python train.py --balance_bias=true --vocab_size=23556 --norm_place="pre" --parallel_block=false
Below are experts of layer 9 (counted from 0) of a mixture-of-experts language model. Rows are named router (the router's row for the expert), gate (a neuron's input weights, with its number), up (a neuron's input weights, with its number), down (a neuron's output weights, with its number) and show model dimensions 0-255. Each number is 128 + 32 x the weight over its row's rms, rounded and kept within 0 to 255. Numbers have three digits each.
Before each expert's rows: "raises" lists some tokens whose logits its average output raises strongly, later layers aside. This comes from a sample of Wikipedia text that the model never trained on.

# expert 17
raises: "021", "020", "006", "022", "012", "015"
router:145133111111102168178113115170147114122144125196153140150170124145125142109160119116144111161134093100076104137134133121160180118099142081139194111140107141171129119109074146078148113121092158231090094106147174139128168180130083169120118190079128122194188116125134081082129105107107157110148130171098087136134104147107179181145159121144147112153105148115094169156120156101196158112119127185168122100134098114030183117098086112131107179177140135144136095105143141112123149104144129182127202081118100098077154132122114133190092157167112135129067125071094137083154121074141137141106112158151160184122174080142135156187136100092134140128082149104153135137162084171154111157095190078105108131124131152109149101067080118066110111129139101086163160112086050046119108100106137
gate0:175138118078173201142129125129199105112089164127126077111122103114139084129127150131184070089131186121141109130069094160111176103107163125142145132102146143105126120087089140133133143126145116131068132091144080172109105155147121192121150170112136160121138131194108151114105100142143175072195160173085075107111145141113114128125191170132092106138158111144180167137105129145148126135150138152123100100146085152120177118143109074170112092081092184171114079124181176121111119110121179148107132153102168146142159113153077122145109112087048111121073061163177134121071098094156139159137168157110175139068145148124137155072079232122151097130116159102131091134109172089171157091155136123107122137137023147114062169160141185147066094139114105155100158101108140153096139114131115
up0:159064120088068129106123084124133177163103131122131166170144071169160185142113124123159110071095177122110150160203143134148109073141153181187048153130120111068146188117086125102125117092145118160092142119125072117102130149106083106119131132124136102121122111146111182175143119113161118160132104097176139120093131137107140134113097200168129082116102149137212094103123186111147160180096121188096118097171113127069136151086154103182092069082069112155062103115137142148075128103143151170151144095056094123121108128093145128128142168112178131144148091141129174118118140178111107143103179114170127173115150096089082145174137104100120074127153160131085162207115165119184108093127153170099067141167089150132152087079066126156136184139113115106178132134112096120083112142138137
down0:105123091132135182151157094089146157107094110130165047089098165117120132113130117175117179134109144136147090113123140052200109110109167072122146099167121145083102127140113146136168166122101061101094110118150134160145116043147179187142145185165106067102138159164131162145134094098175086148144093106159221120067160053149103213130162135183104169061137093122136166151104125101116128161142149095134132097123127068077092103220134106132146113131123086137106096112114162153139177150124089106135092152144125103080139206115165174100136121137111116115097129161141096121093159208127154139095193078091137109111105135124159142155148129153126159122081132105135174101087143103128157159143104116175124134149146133127147115217141108163116092134099103135109127139149220131117137123104085

# expert 41
raises: "b", ",", "er", "i", ".", "ing"
router:102135166119086175116087136106073107089113121175139176119142131130181168095118121136189110139130067169122158121123105128168144099057127105142141127118113145174182103127098128114087134085137152218148109147135135117135131164131073170096132138093112121126191130134107126142086101098060061094145119140114077108128107155099177194123171210086101129128127156124153214153081152126175187162143095185128111165137079132065170099069084156170077106149119098126109141097171124131115158131124129145077200127136133095064138109147125100118118155129123132177101157119122101051170095092144175146084117118163116148157129112129146160149151154109129094127074139060138117144167111191113121118083147078150100114086087116080150074099088095097074079162139110124151210119121124092147120116146152
gate0:148093187143106164182115141143113143114130086152069166154098068088123061197121149144156181130133133199068135092134078141117113173158167148151150099110087126160155163088113108167094199113141163139102133158125151121077195207126140124140097164139129141192146145116107056136119092114103113120055102132133168167117159107132082163117156157148114100164095135163109151140050122125124119160179120127141064134132172117115107096101104117107140127125119127084119149118111115137118179085115069111147170120138148168153157126114223100127114093130118135180118149185092117081176117148158195113131128103151115160095173121130107093143173141150135128074141195138122144158189092105145168156099134041131082140094156105089139191152154142144114104180089059116154120131112122074133145092169093
up0:157142116092117115131128119110116135126128147063104101157149156118153113063094159040102152104143146096094150090091140137117166114211126120133152179126114098089094161101136129108074054149118128117138144063152162110161118157151087131171199088105070142102079146100125157123169171109144152086156160086107112111056112121059186150082185102170119153106108171126140122099192128106133110139103172144156145125124153166145166144196134127131147101124068088151087100194140166134178105167150163109091127159101078067137075110161096151219134085112155124067161122144153122143112162113144099143122107091120103105142070143128164093095114098099135173172124129105124151111104141145137095120126055148140128144118118128129101129105074154114193081161172177157047121147153127197089105103102144
down0:108159119123223177218109101074090146129117151148129124076103127118125157140161146187107107155157098088147119102144079173103124089127037111130110098160116118124159131141116156078148127127106130162107142102148099123131137125106156132125128144159179172147119080155113156162161152154149140127155203157127163101142131108171137129103187154086093130126087082112113104153133155132163214145124152116113148108115111105082122131160139132134161147133167129155173123072098092110093155168089099184129230130099174070124116161076119126086176096124160090108076170163139082185124158224122063109120122174150168078170139170136130130064173132140106086103125164152125142117158115119129145164170150128094156192061144120103120124116153162196106134116138106101135127161176081127145154095094194

# expert 22
raises: "o", "is", "en"
router:118139153125128120122164097110106094118117080121160113144121124151146161136171136125142096156061110112135104109135117122210135123120142129130154134124085129131099121158143120130138098104067106255088091152134154117132120144179141187160123145113146160130161158113168136096219130079138089101163192160096115123148119148106181149112159163077139112105095153066111195137156128114117194141125131124170057103099136106139122097063093110139131145192124124103096100108147078165103144092169125125119192102136115081133128100169103158119136083158161133097194157109092134006177109084134153151106155161186111103098123118134165150158076153111143146131127167133165131134150097119110150153096154085124119125100117128109187089155106090094115072132098101142102213188132124158187110115147217
gate0:202167163114123154093157147097130098125077119123112078190151079076144127175155125094139082076114154119189064147160124114155137134146138154161110163055164114137071140097085097178128120143100108101139159158093086128088160093105125117103122089148135143153124117151069151116061142053108103111148142141124178184112172156157094163162094167055097123068111150156072119161168127170108130116132152149103124058143101105141130140121151109187054085109139141107113091144108090172096159161104144108121146112109133100167144098088123116169143107155125154128131141166112125126116130185129191104108131079113152084116147093080108103143109118070136057155088159159106144124128152112123196179140086110156144180092114123153119077127030089113131136139072121096125089163082093145152138101177197
up0:134148106126147125097097174158130169148087102117112070145102109113130165145095054112135128187123133213158088141151135126147106124173133109189097153093139116092128092095130088135156104152103108160144122147091111163099140119191196120120139133156127111143188142169084123099121155066085169104119124148198149175142122162151141117120130146069132139193146155093149126156158135166121117117083098126042099082132131108142099184180138114166093138176160172089161125132063098163106181096082128061129122090108076158096178086120090152133117087122142158126202150182182156147135115113111184137070154077149102132139161123094102154080108117064116069133107162178092125137121150137114082118120121124164131191137104096122106075088118081124092159126084130076118127172130134146168205115193146
down0:143141127174087151127178173122108101168134128158131180140183177153173109163096104099117138114129102177124148110162201100146093129122064192129159175123099145103127099135133084150177103157072077143112182108132065178158177106128172084128152119160151164111205107111155101099070080129098091159048111163100123115128046150151137153131101142080141134114128131137060132146166088078106102095110116113114130109059144181161118118089172142156179146109128123146122142147186152159169153109091126110115150105122139117177120085163109110122137122162072121180108145150109113074096071114152137086183172148165141129146136133096083109172109049142161126160089158133125132124108110111075127135167138162061125109138047133096122127146090140086120151104116173092121170107057072159165087133129104

# expert 10
raises: "o", "u", "at", "ens"
router:126160120105075205127116086149135138117115123110097166117127069171152144114114153160147093154079139138112161094084159142201134140110134072150161160123124094141111091157155139110084135104119112248133143173152128109121125183162104134110136119117105148120128174169141102089116060076149073115154195100102100177112055149061114129114209124122096105108119171071156146139126118081093148186139126162146138092093131118138145087113099130151143131204134091154119098148184073158149188136126119148110189108130137100138078112131084138143107083174123179125086108133155094038180154076109172183104184094180148142114196113098165159116154107102137152144112131097151140094159172151150131107096184112147101130115148095121120077123083125116128124137119104131122173155111103092178140104201145
gate0:141132115175096127129120096158060143145107137111155145108132123089177091112099131130129119164158137117108105093102101160151153159072154150163181134131142121168147162105179172082097081166124116184159092141155160141126060117150131118107170203089056138137179150156092072119108196144109111143167191170126129088194119117134074129106136112113116088145132108104076161094152111141096124069093111109125184118118125080163106117113133076166134103227119118148106187158149120119157171103123158154191112160062149097137089103107088146155161155114136152144117122152106098080103075099109137119134124109207174176086087045110094157173082112120119110152118135188151120156133159114181152116139158134089133105166125111115118102116065111141101140159183168157197074123153130067174121104149089
up0:071122151104139138138135097131113094169185100152151175123053070114144133157160131146109033118152079148128151175154155164111117118155151119136159110134103146140101099136084100174155112091156125127122133139068139082161154098112152171134088152138093134127141086123218131136174113074146094116113125101107116065137116130094169081138128189155094083089107138130166129093142178105108161064140142164141114100121113072114115126101108139091137163141077127108146095123070157134112105087166130090083139156172089079172131143151106187153114148062123125088148145108090120098103121144110123110101103117121083095182152112141137075158098146100133212105188202108134139148140087090051107196078105094106118140086124107081116148145114113120164116134086149185097187163112086140114169092200203
down0:215139170062150106197131078164153088085138121149067137143188098113097168137150117121180157083120147092134129115106092143158146105127144171106079127120129141115158078092058132116118165132146167020143156094144162132110166162147180147135136116115185218136119128159122152099188132059182106105072124130119116148083136163116168116104104112134162143126118186138125090124081163144144089189132143133122083165128106144054186149163090137113102137125092130126106129229111088170121119130141110118073106130135164088140103104116149153092130201116159168132105138134159104203094104132190128112095121136151157162130147120170121134108157112117059129204149130111090116153099122150141126167113123076108156168151119158167124106142061149146176101136185087117096133107163109094127137121140103

# expert 45
raises: "id", "til", "ide", "in"
router:108135178091105152193114096127111097109132078161153139095133128158115147146123128118178110099107108150079141101114067145143191125100157100117131156143128110123138121123087149108118137082140158241108079137138132082138137172158113144141085139126108154158132115148152115077120153126134108131110144167096063111170127137124172109113155109102159118100112185076094135119104114113127120113117090083193073097053071148052138089064122136140104155168149120096112130107153064145164169085087124162162199091126130084162147065121104140124109131128118157119145138104089134021171163036178100120158137079202184153108134115105156167169138130131121099130090152138180132067135124125150129144121164149161072102085140134113164103074110116075100159148158131172112166124123091104174085091195152
gate0:101138138188141123122084111150079144119138138115114152172128111149100117130124136142125143057117123069138135072110125099111119171141091108185083172058123082111102138166133045098108121164116102162069095087112161147100128170081171144128145129165110140121142127151185157161152157179111086139095171157132080135126178130107138084174125090072082115114120125106038120152147098153112105137151132146118116083115096162129136159138167114128135098166095111095103087136168137206123201092104144150180199100150165076090099076118114145090125126167172081093197169128088086124189116124118094164102066119125156180133140095125125168092181127104156162100077098091120150117116106072101060117092170173159102159097164111203189122114100125151118138160159118101132158183137153099130130097169129
up0:119161125136124153149114150080126138154105117157099154114131126157075088157106099090125133116144155086140142089101096123093150103101100099164092106123106109097121133070150158068128132154165132137085094098106157094179088166078158131099135103102110141097179123138178162090115113171124128163109175224090142048138156063198042086154097083109128197090154105103148092131117103132108148141163108115074089068112097185124148138123109149114115150197117109122131111143147102137098209096079130153148162152093218078130120091128112113158061156153179103084133132082083083125100109091098106144136126096141154108148113177113093166086194127094179151110059067072134182149139076112106121088099097165155159129118160098148158112145129151167165135133134144113153108153078106116134118138158167
down0:092089124189172179102155105145132179145169099139142137068167144153101106131116121146115167150151112125085161114166120100132179137090127141114054101093107152183171119100161120120104110139127134086098142110080143075109115136165162168139168133187155135093072182133143150129128135059153152116148147170111210134145113086180147120125080135076183097079109114169111192142176096098135136162172125134099137130135157135161169129127157196094098087106101120119104099170156112130158183099125105057154065130056107170139137129124119120145110164126131122162127109075120078050145099189081113139161074180142128115173102087148136100128070193127164139116116112147110098174060066151164117149157138133115110079109122138089069154122096164154104151097090151064153138137126129134186185137169128

# expert 46
raises: " The", " It", " While", " In", " This", " A"
router:115157135129077174131086088144133092108133093134134153102125142111158143115118152146134115168065094114095087125130107169159179117101178112154138109154108140144081110108103126151082156109123160173092077159153147097134093200108148158190092135108071198185093100152140105113144063088116097076145133105111080161139108137099152158109160103104129111057097167071104166140114120095112183210158154122154132093046140064115158087130105104146112123158121167124091127155135106169131211150160140181082171126093109079130130139166077116147082084164123173121162148103097090040177121126127154123090119144162134099137140122150148141132160098091140093152046136115142146100128123120166151161128175077124117115111094136108151119128052108063159105140091095162083159187094116073131119099139194
gate0:086111112177082180109114104149166127158125122150142073109131151066108157080183142169113079111101159142103116120169066177138150183101117119186136109137111177177086173125097142146161163155150125165121083114182113099118151136097170109125150118106074099156147125103131122137176114168152177114110130114091119137091178139081136178151065067145148192084112154117163135157128208061146150172161166102156086109153145178089169130103145105096142182118099146143127096118151190128134068160161150082114159107095148133149096141176129116168147145117116085158138099085137072110103153150133165131116145141138131145145120143166111111116126134161209102116129097104154110148067128134141146152143131140097122071145088084149197138162092095133149074163062041138151138213138186153094190121090140
up0:159154141132152102129089145197104140121098152086120111108082100144109167129135082135078186126147090092097114112130140108141132156145103124087167121162124051127115086126150222107124093148141151102132133087104120135091177121116144106111099119122129126078100083117195090098117164160161098101125135110151122164152118136133106132135161150101129095108167117187096079108105090162101048118044079187137143124133160113177062182139147108165185113125118188094163145107122108138154101122122146161099106166142083103091114135078164119131164149151114141102101161121143180129150056149101106166136141048122110103123151124061154090145100113110108152103153150067093158143177128140110098141134146162157082140088180151159088108094153156106129203197121166185171171099050094162134087121213119
down0:145105079189085099119124131126118123221122181110162125149122124068147144070119129140120118163126148152155080133146088169149175107110161150156132095118112126167102207112144107157125091151167143065168151121147093092155156111090190135144185145123090105067128147213062131056164142120118161067144190119156179153161131131132118096153109157180136132136147108166128148138096138140079136137166145136095144142086148114204134092073073071128091103135090162117106177158110105106110118186110125123086000140118138087158063129140157136094155148105129115125107174098148101159172115096153138152136098151131136133080135098143081108089114087142116156082129104105124157153105123136099118137152103160104184135101110097130117192138158150150141097134153070077145136152128150159115163072134121